{
  "num_hidden_layers": 12,
  "hidden_size": 256,
  "n_experts": 256,
  "experts_per_token": 8,
  "d_expert": 32,
  "d_shared_expert": 64,
  "hidden_act": "swiglu",
  "moe_layers": [2, 3, 4, 5, 6, 7, 8, 9, 10, 11],
  "router_score": "softmax",
  "normalize_top_k": true,
  "routed_scale": 2.83,
  "balance_loss": 0.000642,
  "balance_bias": true,
  "init_std_router": 0.00914,
  "lr_router": 0.00165,
  "num_attention_heads": 8,
  "num_key_value_heads": 2,
  "head_dim": 32,
  "vocab_size": 32768,
  "norm": "rmsnorm",
  "norm_place": "pre",
  "norm_eps": 1e-05,
  "positions": "rope",
  "rope_theta": 10000.0,
  "rope_fraction": 1.0,
  "qk_norm": false,
  "attn_scale": 0.177,
  "tie_word_embeddings": false,
  "parallel_block": false,
  "init": "normal",
  "init_std_qkv": 0.0391,
  "init_std_o": 0.0,
  "init_std_up": 0.0391,
  "init_std_down": 0.0,
  "optimizer": "muon_variant",
  "learning_rate": 0.00709,
  "lr_mult_up": 1.29,
  "lr_head": 0.00654,
  "warmup_steps": 200,
  "schedule": "wsd",
  "decay_fraction": 0.769,
  "decay_shape": "linear",
  "final_lr_fraction": 0.0,
  "batch_tokens": 131072,
  "max_seq_len": 512,
  "doc_mask": true,
  "train_tokens": 799600000,
  "max_steps": 6101,
  "dataset": "wikipedia_en"
}
Below are experts of layer 8 (counted from 0) of a mixture-of-experts language model. Rows are named router (the router's row for the expert), down (a neuron's output weights, with its number) and show model dimensions 0-255. Each number is 500 + 50 x the weight over its row's rms, rounded and kept within 0 to 999. Numbers have three digits each.
After each expert's rows: a language model's description of what the expert responds to. This comes from a sample of Wikipedia text that the model never trained on.

# expert 34
router:472514518463488473496454512372431470393473507586434509482471518513502577447556423478446444572574427510513606474547483523413518519469478486434482546509434563573445550546487443447550428520415491533492530494537487433657555533488541550508483529423473506481488610520525461514580441623515511467528526409540532505483368568439436465510489519455450428592551497489458497576541595451561508455426465514430498513445452457411433524537474491405520454528447501464477593603498543552478484490515459513548429471523459462469506504487513475491501482493454498556450543608398423438473441574563459550523564555442461457462558497452492445566601521532473496487542473389496422500475540482467534536470517469489509510484557459527517419430472435494451450456515505472485489479472436511466504364488400
down0:520480426550524545441500576455438513582548485494513562504501514438566472578523548472490563460390512460455493556472507525462505498487523475434469562497568473511509466437526510562482554477581496491390561451470549413473547433512507482439690530534564527538479511451411474541531524503488497489464535452427477483490582480581543502450627577586541545629567509498400461464615466520405539481445565549444509586501533383507523539451495543455478481481580458458486488470432505520511515535474529480464531473543531535451418504446533520515487472463576569491556543559491538543551405482590600570558523460488545433481540509473536574591486394513450506445502428553500496516505517583524601592522559546491472519507543511523484451440431488575542518617522525511418556540521470486535454485462420
down1:375506557431584508469524515407560449354497440468499659434546626580469499508472548506496504534486426504499440498518501516487453474419549595606533551538521520475573461433513491502516455375498406461492477581445500406558493509523456527519478506506523495480499467522521456427521359476488489605487517496525513483523480483508406490532452509481476516481484566529517536460481510485539436500615526578499514499407549560522452445528546463539520536560488518576516488396429456518454606579555533419583502484457506524422490495531558587514503498525536510464569477582496563413482473480537543488517484458462537490520528450491526490566472526554471554432453524505524456465540461550515452588410464489495508491549436585431602523420471456508577441537542523450461487541535433518398559560391499
down2:501536533436448479531402520480476442568505534533472519531492504495552492508433485548512462466540445485484451450525469546431447473393487538486530425463506292513500366548542471514466487482500519485540509500478562508474531511551526472535522472506501433559561474448665469541493529529516529511457604439556548539498528598463533606412560539488500539573507461513480490535484461574477490532438479434449596565500474534532490527479451481509294530470483475394458569553506549474620525420417527504515519422570537447528429513507472482507480519474538425605488525506591490575512507434454597509494441522511576433470383489440437482465527435464477474488478495493460494495402454567511530471389513515474521490638517522570490418511505559480534413478483480468523531541450523502451478518502529
Description: Citations and foreign text

# expert 17
router:462606408442451552545425491553471545518474502533474460408476538517576441549559537449487603448478564493421504581464567429569466542452457469489599572557538516527473471443418582478521491533405463648465527408471532472526468521478508483514532466554458500475564410603447534510521539503559531543508451507570488472436540451461447587524399551468579443555467495529416525492539552575485448447562544405456522517533505470569472476470497568459614591476469451576483509429430546506520499440488612506520492460390445474471503591470509452464494453431507492460501469489443520465451462527507533515572544412486575510480478511493570483468523422452548615482503538549481458544578425518513508520517564562567490558531455486496438462526541454492455606524494492447545543508566620493485530529441447
down0:544498493592501599512494439570476459536532518476486500554575395493349544455444498497489478501574502468482434478520492412440500518440543527504509535433540417505545476506446425463470424581475480408491448480376489512547471487465521523455510429468448496465456469563492534501424455471597493402476489509503507502487423409499395469518475500537534536497407549497488490469464498487530533536534455384508535460515543501535446446391481513428493494582431408492439378569476451497574537512460488469398424529450467477499415451422536460450493570443457460433457478487550545444555543563528412444553437355531484451460539441470475533474368473516505490522463478469476584467494540491485547509479462487572539445479490490490548484441504455682449501410506511473480530436517583462435495532528536
down1:511392586391497505613554493454553491545494464504529513509473524421547567538538459531509534424523517420525499388443499520599530481512482541541499502451610502521463473392565560591564441493393512519532473503477476411526502393566465506601495573392521491504513496456518509577433535516443484542482555485481473455482485434529528488524423455492464447504475462504534428530526494432492501607606419438477494458479457568470526599541586489488519515480485497500496432515546376520485558482509473471453494486534569459412534589473511468356444439535451441460545545527514481562567525595520568493484448386415512577459520561494401481418458540498496576553520554471461539497550594512536520425530597468453449535469485446584507480501434511480452522511466504469504507579526454454451522544507574
down2:545406478495429454530529523440516437445447457515557456512502592545580540525501515503508433566503451512504465549463478498518392448466510450508490562511548504455553512448432483518450456490592577493396521541503522484482561506483597513396495558485429550508497542486624598613539555447469474489485496392596551459453538574462527623527497495537566576509446553468549517458537482531510504498463482587490455447445527541403476419492489489475380465452523454484543465452509460557572483589536490505485404520574436539530498482456557384484459530531559390423565564504516484573489549471469567507473444485629459519558529548503533439452502458402478607512522504492523473540513473419553601468573515411436504470482551530453482474440554558495533495516452421523529491412476504552553577493555539
Description: Quantifiers and of

# expert 54
router:436459500447609448527457511485428394445481518457555477464527582411468412472439489450500496415489450565406467452443582507480484527511501498403538537599423507481426533493463577518388622539578507501537508494524496641466462575533592545486573557552522524570562496413454450547488434488464463460447431427484468497557586484518551531525502473563486602469556514493526563486471384497507456503503427571520490528495431514512549426432499496496497530520446431506491468528542403505503514472556530508568560554461485510547537458550575536464485520483455438478615541474559551446491520456490472451487431444494486478538493455494468510567477419431410616449581454437495564553446537534464486477621600479436516551470457462512536460508430490499555464475513449491465415465555477460590460549509495
down0:406508418469498500454415504558421451471479540561490579506515506611512467539524547532529407560493592548419493439491474489475493537497460462537488520480423501540474609483505561485494490479558505539514502491531406529461570473510476565405516509583571582554556455465518319527594476572620517353352474560392525521529566475511458427467549511475352482583406512552554596453438467420458508375479521425478449496545602527433624504489501542499497510535501531496401451390479497454500489545552565461528440442519483471534512452518499440425486492470501520531514514464573487509551525456503497509469494457527548518472461499434463526521494469490551519490465433545483485501493439471498466538516468450490453466569501466477491417471446498542488500502490526604450551484500461508522576569474504
down1:547522528585417507508509450520598460595452451431461488533476414497454457429480541551496562601516498527487459515499553455544456556532501512489486427460552482514447561416522462502545448590406642451431526528611537525559433490506527556556552565588585461557551473523444479424514531513528545569574495546547397532485454568521375538454600471527481447534479430517443471439557486499527547581519489481544469445472507538545496501486452535544403514471540567476469492488479479531471397391472500481495443506373523517547490536464459521568429470418556496441491532505400478534585456459446520503432536561454520467488496535469532564474480492506501492421489636613454478384549466477510464537501508562534460535498453471501484462513516473581475571520515465527529392405476555547449484492492596
down2:505478501526488517553475532408489487476559514484480481430496472486483418556521510506452517529425472466536446500438503490485423435456528538593448491534549624420488521479518550460527548516414503406495500538499508467478396478491533452544428516522588519388542440648423537438501469512542494433495462458500579416386577507505454597484481473595471522428514484479517567496432434476471511486516519485535521645511458539520575404467587571473579551438513516429493501421452409542541423458511532486466489489550558433428465542492416496476557511473501459448586493513442449459438493528551509516583574471486587503340483451415536500571505367542429434479486519504460533408485446504507549506468427495573424536489566497506544440487539517496502538421530448505456460447517511543486423564476534
Description: Surname and placename endings

# expert 48
router:421520499489528522428457496513435586522553490473545468480479476490539498535404597486537391490515513564524567501382480465452462439526505518447491524424538466477423519504493520466539522459481542535429498596482425586558445531489426565452493530506436488468464494559460414449476458471414420378548385484358537425506574421471563447539452480486469488559588463490519437461473518519532530512505466525534402571530447531528485562413565441531643436492452470586492482465491542471376449574538474603514532498379543537441563426485470501479514519470519417547599521544506487433476512456615495546544473479509487522531550547521462493526546468474427547503491506495487444462479449429421499592528415573433429435469471503498568434504530457474492523568511535508521521504516530526600527521500428
down0:461468520478500551490455431529363467571554463465586432388503526534524521574467516516569538406429488500486456503505517482446528501435470492535543498529545528492398499482556514505634466448487522539445431489577523511387552509502507547571538486477434507460467368565501537462501472494523459517419521435492494412495503491550532500456516413501590439526439473492505508516500446438500539481530514447424504575578435467457556463479524523512562558586478471605573479484488512384514485491452446451542566434460489482538527385381474536481497443459469407517458579561524467423525542421523506507592492451475444487582614585473551460608487485466467556478430457510487436538524616525424530446433456469480463472467407481429460463587504492522431515490459533476556530539611474509530453481560459
down1:440513441557504500502566517485496526494553468397503538447442546471388478458466471480436541412473517495575589522505525518599466509566495458435506483522463495467539534478508494441570537506529535451426436559480475561527548531527483516544579465522557465498506426460537487471489543557506489401475527509558532481401429496560517588616526507458605503447542497622434552520447472470509595524543357535526498504455521498546494537517522509476588466533474518595421484527562596425535478437520532517475461454467438453510455542539459551560526546439448471447559507454555456577541515474522645475560468410536526537459496463488443529471530498435523467612468568466548539474396515527472417474585479437567451458492501464528529514462600452459475548462513457393533598567409411526478535387445453
down2:559556461487550536522442531463467455506479501498512648571401492552562478559474523469478596522511527454468420415566548541496573469481469501490480516541464499505509516496578508539516475452511569568484490486590524475489531491439514499431431504567452485537491509534459532496423494495457502701510508496620480547461613427547500519441462413585476499471455529434515453498482505534421591683565531480515561529518417486429563499463504485489287437400469458520499454444423424572516598534546450460486547531508485523490418525462444504539453430444462548523520468466553503498442454412613516523465527570462469502475460517477543505462513541439524435494461484510556454449492510435482535546547536521547514476500492430436463495503487526431516503433544570506463563427482434537505468451537500
Description: Rare-name word fragments

# expert 22
router:453544502528521520485397503478522497526559558554539472558585552484570518473457431543502417492508499469448504574522476480464461551518541458510424399542420505507493469533465505522446470582582536537488454504559482502501549528426443468453443530483523567542471488520531351459486459488430625565543585436404451480587583476506583457371514560410505477499476502521580591524450526442493551523538534432388591547471462462422558453590484497536493532478538411499483482477500521481495545477554532491457592512446420532509420508462408463405473545542517514505549538526529489430493460494535563474456502492514629460566493449493449467467535501501547539427532450523469583543413529547555572430555440431383446515571606505536472584545461575465460537549450531561518477454521508457560450557521502
down0:484486454444545546468567523507476419494480475520531482527452523502461559551555547496589493508451573553592507507559380631446555559478578462483514468529507479514532510550584461544467506559515564416618553562540506469529432469539559493474462526529520520502561487531477555539423513499481542459474505514479569601514542532458616462392500529482459571473494590593592500530590501435537551510524481437422517577493485512440436503569535438507499541588440443418481401508487492487527499499522515526461528497470429441486473496482521418475555466542393496533459534458539497404417484450571439477538542473469538531493434541429585557559493516441552507603465520409599484544590454522518474484499437485483491360470491519537549494433552513495485559439451515417493412569557475523615526519525379
down1:494491458548544502557552506462492475518464448505555473366565531530492523455485517491449642455418483455491529546573559500539518550530494454573494575449464539478478515533436551474424494421478483555413564450480475497460428548485447564533449516557583409579523534544535568421431503517477549616478503536481503527487441616609528561550522522457476587461568474612563512573498500534373507520533576500571522491514606488514600492546488570514520539485550485468503419489521514535607486544440486526475547559505539554539534491568527504496520484518454505445453421452447552493401522515521544476541560533508559500477421416523508468450391562498510433514488555571420481505471497450507487536531419509488415557459488515623530502471428429616533465540518534606465460425481530503539522443394530
down2:510589528435550528546486591583463549431434520519404539520512499542536460569556519470414421493415444514370424556545469566460511506479462506527503543484535544514488448464470471349458440559555465546488487544483509519483371458562548531459471464474423579471494461584538486505506506506451460544552419515507568526515544521480441517596566495461515572460569571437439523458486517494512546456519488491470493450541479447565556445586396422540519512438552494398507522459462463406472552452518503488569441535458462557493449444601556454490446415456562526430504540520434495467472522463513486433429501554500502462536620505527457616465483605460521448438458473465439537550535482438506444415571463511599527573522533455435506513488516574422518474503451451508449465464433507532548436556482393
Description: List and table endings

# expert 30
router:499589429494510626521554513482453523485435543564384477531485478539422536560485454557556487413537507441543485586503593492542505530515508470492491502483470510428483478405489458474507490489543487469539446417516510464460498527503450506507580549537522516588461466603408563582542452438460475538610432430523485479600518431454467453478480462471461480404399523539529481525461474510541510512520563436464493501433562493547526439498568492479556560582428552507560573493525475527507547401425515589414471519515423403548506445576448489505421511555527415514425421485494585462458508524431511523459582416476562534483421580494476557460499501509577498426496484455529493437504533462511469535539476462519513455541447433533393476470381530643442592481465446544428485471584501479570451513492437
down0:585486402545510564529533516501520457513387601470585496577505518413522455419463500444425475519520470518529542474512493531518531517522517547574515487461420486432534457495588477459604496455533512516553534578545518525482601527545542396499509568502486493477585557438501500548462455435465527509537547492448383630480483533450448556521530552459467485400550486612457449459521483512531560524527455399604466510411469519457463513481503510529405452580604474460454528483497508497555468482503451477398493539488523506493485436458465568530464521403577480565478435449513443594451438504505551517466598515455530524445549550468569482542420487572520458541436504475538478551523477466531466544484471507552588467527578480476564574481383510571557533355529452507504415426606499528568470475466520
down1:535468476525437502484534503547555540461492513478506509411540554551485495512461459501579505485539485462438472436485459415546554548578477503449473561485599518562534503448559419508425507492527582485542385548547527488467477484551551426485514575521608478522489594495618459464516503566559460500538603441447502525432469549573457498473463527537502504588488497631491498406485547541443558478468512453538520497530555555602495421588474460578557464498552442377661422463532486543510561511563533489606544545488499536542532483458495519545515518407474440519555490474509405553499471467411492394467445429520542424424567486536417549538474505456393510451538523500480384428525505476500566508426445466539491531476535427504610561569503559554539476512463462572516550469532515566527492506523534
down2:521372477536528475487524508620572432520473456392560550482409474580469449548562471498594493516488393579493459515480450446444561497495386518476482530511486555548551465537467522460464511527502478538396500539482486524473498450496539508477454474448480578479465570433536449444557519521502538487382531512433515570455606558486577446483476534525446462492494479575501431485507533539487468573422548618448397543491478499551568514524527471562584513421540482473437480534532456534529542424553456407630504499497519525522519520441590551607527499397522501453514510476401502488583560493523497448547460446535452462532582472522474434477508445482478542512525439451477576487510538527512481442486455493453484454519508557563557472456516479531569421481553452472406531506588536581445442352610466
Description: Plural group nouns

# expert 57
router:529500496526468566534565519477503509504364526470521494586539546549426499510480475547449504526443503414514518598571567438507469489478499489472560602565499486499509434408497426521582532497474444544562490407571517532471484465440427543532518491536554495559424436511449454505560450518523470509497414533500499474547562467542449432552554521558511415538378575470588575484528500480527453537447579408472542438542464556587533452479454494510548541576536423506419458430531488414452517403507534490483478486475454403558493595527541510484540463450501517458567494413483459521442496548477618519510479577465516438461532600425506383456589560476519477406492574463436473476414475488483468446440583479529529478486478475482408554508554544433381476509576516566510541480450499566489504459554394
down0:464449582506521553496548501519544435416427507542481576590496495571535491505491505530490531548491481440424469564449523574533488527463492534576534541471496514513534585513442403543459452495470521499425502460518417463560597559434500449499483627493513549533483475520503500483511477470498563456514467461454496560509501612581571473504418608518483459431521411441576502614427459536516508507480373603438382543368496504540501446479484541597473528558469490515484535517476437458475402544572498505408563492521554544477478475479465441408469495484478534535521547605496508473548486518510469635469588469474513513613474466541513434443527540489554594537531462517479437484521539460489449515559420518508555518473577533474550495490531551447498481657455485535439458389456487577520473531458580
down1:518538445504509469538608492466477593493480576500471530468496441552460517467575559525371501482481590567452453509620489490428516534549476501555547532593527504430508534428426512516527546531370541484467453466472490497472504412482539510458619460536479558482520526527505605518494504498429550456535423428523476565533499492476446438536478531515542512560503544563471442404506464564453442449529541495562525426464470564400548522506414471440498533523530447553490511524458438504649572498509396451443501535587400551420506538532432525476456498490514561549529568428468430474567495583563549461501555454552524541531443481464493521603577485548512587487506504497626475491457553458571410521540505428467471456547503473557560518538465525513499524436471603429537483538618463451439449525558475
down2:453546543525485437501416515533517459510507550478460494456472516446517515534493495358493466519482599452526478428454550572504499425436532569547545480430545451538552503491566535497404529456501549511475544586460460543516567506470451456545439525461418509566472534514518462530458466526549541440419522516542525487548511449444495542545515458436550522509519498458423446520536430508555510516562510485449520564613442523499554473572633577511386464467452591516518441492467579565491498568573542530405457580516549523493582453501533447549475445428483561537553462637402482435468470462420565463436430605492455490530540460474569545551637538562485504538427552540479508532489473535499519559518503539534493506421500474590533463482565472478542537458518450564497495325461585424509535499417455
Description: Prepositions before noun phrases

# expert 2
router:540517510441506523541442503438613437449583538539474480501441532494549474536433480561539478439441528492470513525418536466483537506446450493562470496540479532570526445514525501594533557516574459540440422432462425593399576506526615487391545481538559511575489428506536455528603488515510508565622458571525481459574558543591595511495537537456480528493476487555466578479465530530405505473565571423378534555492552534432484506405529504515609484571469469505498475495477431545483510473434587516476434475439406465524430487504464492419455517529523421536524470438488590460517508488512464474489536476533424508564457520467448529529437553447512523528483445470472450576416525457542420458647508455341530438479558437545457454497459480532472560523469414500548530466468444499511553487457485
down0:504531431483555482586485587537453584561466463519451464451473463615503592442521551471560532578445478454518569459418589507530469513400505434449493540530468558444517519503546476507391479449413541485523513416481536337498457517543473564529500458532517501525523474503574596540410513484548430488603465543495517495524537404441525533486469535599457403501526457442373479612626468496459443523512471556459461477413468607481483470524522492480439512509462495546487511452540577477533538539434468514476544503497473497463488405513533485489540520659426512479414434520377634586524491549494430500476561500481465449487499512427474574588585484571500542461489504512500518486457487448437485483578552566503515558533515496468501462547536499555524496494504479440431533507462569557516490532531525
down1:516417440452463468527514549508558461410546485477527525473463480527532521502427484483479417478458466521526436558498444414475454488478505551513557540554551483494465524507483534468504467480548572489523400497432408540500485501430560533518512455486510549584512469429657531500485478466499438569560483491578555468569548471449470559479417457521425435506590434467498467568512322508506516536533496518512421468570489388443413517482499453492439566426502551524497505513487492524438454504519504513551470527504425491421584550461485478563586388491527578497510487451453490599592553606575471441555491485496515496511617526586558495586422530482466517582452459599435413536562450461463464556604568466567570547484478546477401524482494514584436555484492456466481512440470439458438478545508556
down2:561411565514466444516405589505473355427515520474448422518474553570568533486383479516493464446434527474549499551352462432445478469444514526432579506587475415556514445509470501516320457482564532471548528469424502574467501553520499562441442437580435543606410451457546473493454482464453489501481440547513510444476480555521552516521593518491550540495504505468540564540497527525535542493487507497549405579513436580502532528491522432456420530456491466484442476552474482371462502495591531453530605554462490488487575491475475517469522481483484523543555505533505481560487496454555514505622470527509512562514428446580618421505551499471493507521514403492518481516484409506505449496438437543413491558517465493415490564467539475469482580523504490465530559384444473553528547459533457
Description: Word-final plural/inflection endings

# expert 15
router:516547459469502537478569578461461509444497493499450454447505610550515443579544522411539498419423462473570544514484533444573461504486534522497545563502492468461503534396490505576551458494464513559460448396519516459549448477592573517490410449488525505494521538472439525527442464510514489668545553471547519373439474487486447514510502593517508522508466519550436524479551552470456493549516598413432485500574456435463479531465516373477537463363512536572465535415449463565423446487570521469617402457407594508428522496569540539465454519542512475515525466411408539544554376434467534558501551482484456516422529503571449459471570483460576484501576511555475493463506484565493502487441490509545541485428525514509413475532593524533496570558501429459452529504568501421503459470512428
down0:457464420518506556506627515546456444550417473585483569423474529469509531536558555551498497554394416520425530548543540468536498461512455534464478413559465596456476545507479470514514599571555489515500453567605390490447442550447549595532467553529538591454478361384520525537435474434476403446503375464516505511536540580467495529458458513476493489404514589483501479455464517530591632499521529461510423429508507545413606488568526542420422468511581510563512444517494452580500389559510447492534505481487490607520470566550517498469595505494430446514503492497508413552483483564531511440524590614500456447481486538530478486551463507467545541575452446533437562503538554432488513576500460467503526499549440514485486515540491548478483498578514488468498491546504486517559551527490505
down1:482446483537483458484438522462559514500456483414450415474519491535561573435543535489529491573531541603524433498513530546510548547571488433505507469492490406441522515494526490513478562506490440574522513449489460520504596467489472490439489611448437591591474559528523500464532507516513521429454496477457475499533538558494505558440400475446540524517447485562534516588429472480580486489528494435582580542477477569618537399531459508659562551539414528490614523526552491575556499487566408423456394534493458481529597517523593513530577668419560432441515596519477535430440455482526473526536483535497485581553466534476493482545423449462456596452581527500533471433487480514516543589487516483497476497446460511508515537444411537524436412522554500516526592430482488476527428446491536
down2:485439451506568503568514574564505465412607522463516445570638568449520440445502549470415488485415491484510533520529456452520393446566582419503525578445482524516557503464468543479542470462492574545416447407471585505468482587484490480580514485486536546465497416519509497513451484503441479465451502551494521539454543495467484505519464445385502472433500490486485440531390415479454560402586540525593516522500573471537455512537487583557471485544467513497558447493554519431490575504433544465483497470537473495510445523367513579522505449437506480571504435525547457382436408468526578608468449540577500489505542491541470451548469540551535507402529538502475381569479472522628499512487470510521530487438366574475513459563487434464427460576549484476556468494550455489457497514535582
Description: Fixed phrase heads

# expert 55
router:550587444480557560522475538454542506477420483508406465518490481580426545586506462542533593420446496493466491477459583488496467430508539533521556476390445441406536433442479501461506507525530503535549503442499481465466523533484430468505560543500483533533543505555460565524504388486476463527610456451449468432542518471500495541405496390486446537436499489550472449594485434488536499497533516452541471460426576479443512465547601496446541542561465518583646574555492513566579508466448496563462445542553396393418487449558431508551472495630570440496434450467514602523474481475476498437448509428451501498458388553502487502428483519518509474500514433484436535489497536519462468527601472481577521396564422466583446459450426467617500547540490447519455465524439446527498454544509456
down0:491623480559447478445572518473510507515491568578501523445567575458510584475544378467516601463549515461521474440500558522458505464536455463534513494464531466447454498560477465540511449478477593466533469499466506527434485507529519436523410516394578510459442616424520525530434596452555390566495462528439484491454511552469506523444476467417497431491523625528458455467491533401432519486533463422442586523536501531495450514468497489551447517506511434470510430498451488502530569510456489511494563480616467383450587510559428460421433501439428366520522542514523556497552485502604450519496481529502413455473532486425516576577637459528450454466403524439512444458577552463502476435412489484596475511500463479534419523480489495597514518440531565491542521486573471503460451524421486
down1:488462494467509496627517486457438529435593574446563454445634434603530557492490540516481441512545531477577518495473498574448568499570533535527533502512511474409532502473469437508553549537554578486554488500458447460550542450362464566396505550556429574477466538449536560501537513473587481518522426426566547533518483541598450621501439563523380505470415561543481481502431521504442496502487451533498469413514586482410496432529497457570459580505542499530522462509557463518544593510419469489535533397461508439525438470603494457506465460528561487537441488540535465513410524498530511427462509523443495414436495426490442517470486483504553509530483544553494518455461553513430549473501484523692456438426488436528482540483544488531544469507464489511480464473451347465543543533535507
down2:502444492549477544544594483486493441443429525535502627451553448483492553418547460461508405537413579477429482550575512543511431621480511563575561500545525530481569474452462501515484417455464516453422506543512446549449480534475455528435505493503597494435507508497507490497516425569563417475586586509468573635443496464508491458489447521538459554432436460480538470572540488487533444531527482476516438523609550418483491446520484563507469594443563613511461522478471478562521523582499467544506510568596554414487563576361582481558568454459546537553411506495458602496546537477478457517428474544419470532447501492494564463472425458531521529477491491516469526485517516420418477528458419430588492474395572522526541516522561532462455466460504532464435539538458490464487471380492445
Description: Plural group nouns

# expert 47
router:564547496471627449511477451487426520500606478535527489469470536494513516509460558483496392428438466480546515496450470609525539467452565513478583479437456497501478554584408419492447536526571444538537570519437431512446492576437539534519513468449543541493498535492492431422497365545483504474544536515466503433444456537505460484595472443580499494477546543512520409566487446569622543506566485562485499512459516523561623479396552454404460500567485464514515592490547577448512444537545574512622536480469490525476509577600515507507504511516445531529564503464494514468474500524525387450441527519581469437512452449522489433471526587362426510389421472551596559443501478512434527457478542424462529533478466512478470500462514514414421525498475467450488529430478419457444509422495434
down0:416466463386511441489515508533486483440474457596572469460508578484460511595481493479553472467404473526438526513401522449497435441519562624550425518466491563463485552430472499484521509523483450503458582446565441515467505487449464507501424499514381539491498548528533589446553386488537469474489505537464496488528494481380487521478595483389491542488514567472496494494492527425506454526489474518489480532585540525549561621465412506418537395477486488465427481586498439529481535519502484536426524549484475524555427509441421476538515398525565544553621410455485545470607577523518530405459520479458575422513491554427467500482543525517550514548547515467534582569564538543574488460486461455539477495573429456475406458555511434426501472545444489516462461582579465498450470485509357
down1:567441409506416393469508535567551524431445432508484526480518462445462524525496571499460491549512476523528539586576593523535576520466554496464523455498537505465553406493477567474445559467541459461507512518489458575550557533421509480523562550454483495562475482452568585418501498481496448468614509517533425485501461524465542495381573467461557410437457570424509510494470498576461551496432489482477492456528589531487620466460525438455478553504550460487476558508601529369475513543625501549430457436434531475490531526561474567487530468481582520627548512435482531478493499431495499484428607549564463515507558508442452477514432475433478557488527438536530504503429456552450527539550503532508512575436487542467356531492518495568518492511573608560593428460480536487465617522399508
down2:477522548576551511476594433504491527520409493452523536526497491556493541559508444570493545617516489441501619587548515421525527556521508524464495567517526562487472521486484478481538525457551541530453603569491447427458514533508497480462473530422568458490494408487534521478533643510463509517487478487545586542471452578412514607446487471490466507461511539495512525455511458533495490485441448613356553479483536521481468446546555464500509541496529527476517541506500510411526472481541445495536494428572482439478591603340492479530518484503584488482483541512405526485360583446522455556549518506489441448536482593462551431491515601442460423480463523487543536456409512577474605580507548477519535520458461486520489465481477514474455429448567434495635545510542614485465538617428496
Description: Name pieces after capital

# expert 49
router:518547471503507518545521496464520444568475456524470565532516528439427583525487416564540523467486516514460482483457592578432482510527491533549485465466558523454550463499491505509516488413460519461541527377538494454499468431456501541570498598565572507510499525593400490565596501485472419573508397507387466481541565508486495478413419607449550478438499528607425483504397545545484492490502556522446586448433595585506559451479601548507534569561476541499605566556551553521568589494559523508468459583572464520554428444476419441596539383506486398456484488496453550488495533504454538507470476435423473426497487511567498558522471570525564416537463468478465484470459517494531480452496459407535485407472529478449420443581515589515546525552532390469565478507538503505547497507535509
down17:470619429509605508522462465481489464626561472531516485532551534517568524498586453528443598407541585558418582415471469564545487491503475540461577513494568516518600498487582543430516512579504496457476467596536519526569526489383487496498485529482473478530528515511518533529462501530433571535435499485434545487443467448445624509509439468571552468467582506516451500512545578514500450446510482578502533445567502502473508454452433548547515500488476516394426551568515499480480521620486479501517560481482436486406522496527503433520468445495540568419491485497497391535504525571478396531571550432523539488500555560588495543441493477474444506559495442567475431481583463498467443506553483521554506534501612448473473451518479408537590397588529410428473542578553540461607560520566458
down18:466479581495516500556606449456422536428538427481529586482503487390495576464429508503489466553551504480479428479519474489517542444394453536574522498524550527561513504528514382506514479570397498534504526500530531502585513491543498452485489436525444504471463469443403460556511492539478523500412595436492484551491491598596571512523508578545462392559481563521565501441541593511454526508417568450516441459602495500470445415507526524450551411577560454526512513527513444421546412468476561523523538576473492560502464584451543639435526510494555538553473512460461598566510492513457435543553467498559474471453455509623430573507576438524496505575443538516562508462482548505531528470508441485507559514560503433478473431379483489488462380464466456489529467495621531404471517533453508
down19:480471388473525606538478474371502556488428534431455551558490469562431547531639516487496516561520551474509477489547571451500505509527567550589543485550562468521493497440536539479532523536425470440494461397529548420495449595504430537449522454450479509498456485497428547563492526484472455499473498496502514597481512512458474496485507509419403454503527464493414479589511429405447555539563565526413517454530498574411477423623470454547475496585467491507561536465576447507525568477493467551479490525597485454556513502498456557499532519596593445392584587486461477530525566504558508503450528519474522401474435524512358474508459555422589462453510540485506491596490550508544484521434524540490659456543506554427515471455486542545502549533503607474522486532463450439435516510445481
Description: Place and institution subjects

# expert 45
router:514514491533484489523484487447556603546499461549421615442488498452520436521509525599431483521425411535477430518569539541506455489452445562556435427470491497509542470444413619522490557540481564447507415406448560579477568547508482480483488627534386489532467537532396466469518478527482602441471468478606504498542427452523490455394438514530462480490574403509560497507424480562574485466527431544454489477453529458477495437478565494475459549397463538536544448589495442530428514589523455542465490550628514365522466584456474421512498456523565491545490476557464549468457423525531428477514542512505562498530501469515507525551457469507545508539586484398460509491547455514431540492587516543522437459437519534523554441506494506565424463511564467460422556517425560500477463449553419
down0:473519551539500527506463500518571475500507485600482450491553532527556488436468534529537514552543451511554585540607427458615561486516430516557580491519485483441533548559463394421545392557553558499433492446467535514535532464495544476478435364514494506452532483472480514515480569446354602491501575455542534434521558549551472543480466576415465532579517455471540472462574549566512528540513475451508443470427457502510492455471497442463569504478417412547485413570486577659576557546503583542479545515430454544437457499562573493480479597497514461502483486544424542536631566529520595469404487516388502470545500538595493553588550517499437462516526507488540554472511533495562448525574480519546523415559538526501537436478454511540523499482398561450467500513495516494509496497583486
down1:439541546565588416471509476557464480358417486439521464544362575499539526546481494530564421438431503505450521533557507439479439513558534540456452470503563496507470495485468526568533476493483474453573473538496431485468540567484430535507455482468573506495473476510558553508512521452435485357513464590523634495523459492389521464593470566480537402467573538496510480548467462508514473565495509412494496505546634491476409488535477434455427519567591627574521549571524504538474509515530502545453446479448494543528492534417543568484378547506511444476376427491448504507505477569471541483429520536440456563493547546531495468447516567530601507491507534483489508571505422470453533519539498552436546531559509460534495484547563574482429423626525581565594495536486484506439481472544489
down2:540454428476520495450532526470544546474447498454391544424490520563495581467581564555494583508513515517572513470560449522466516465529431485458615390495510380614530500485434455560500480471570469469506513503540551440547525465494534443514482454520455493501572570600561481466406484424422462487431611487425509553428539533584441498443490585474471528589435503450524457535452522424475519543602443479482478452476484473494449551464542515538537502434497501463414576438574465546508565525493455549536524484551538595433496367463492524509555553588556490483452401467446563560504563506447441560490577557463448555487520516492480497491424418571526590548481535479482446434457508509434520512468506471601576466531467454480441524464521446546483482548543453568488525593433451615502473461518569
Description: List item markers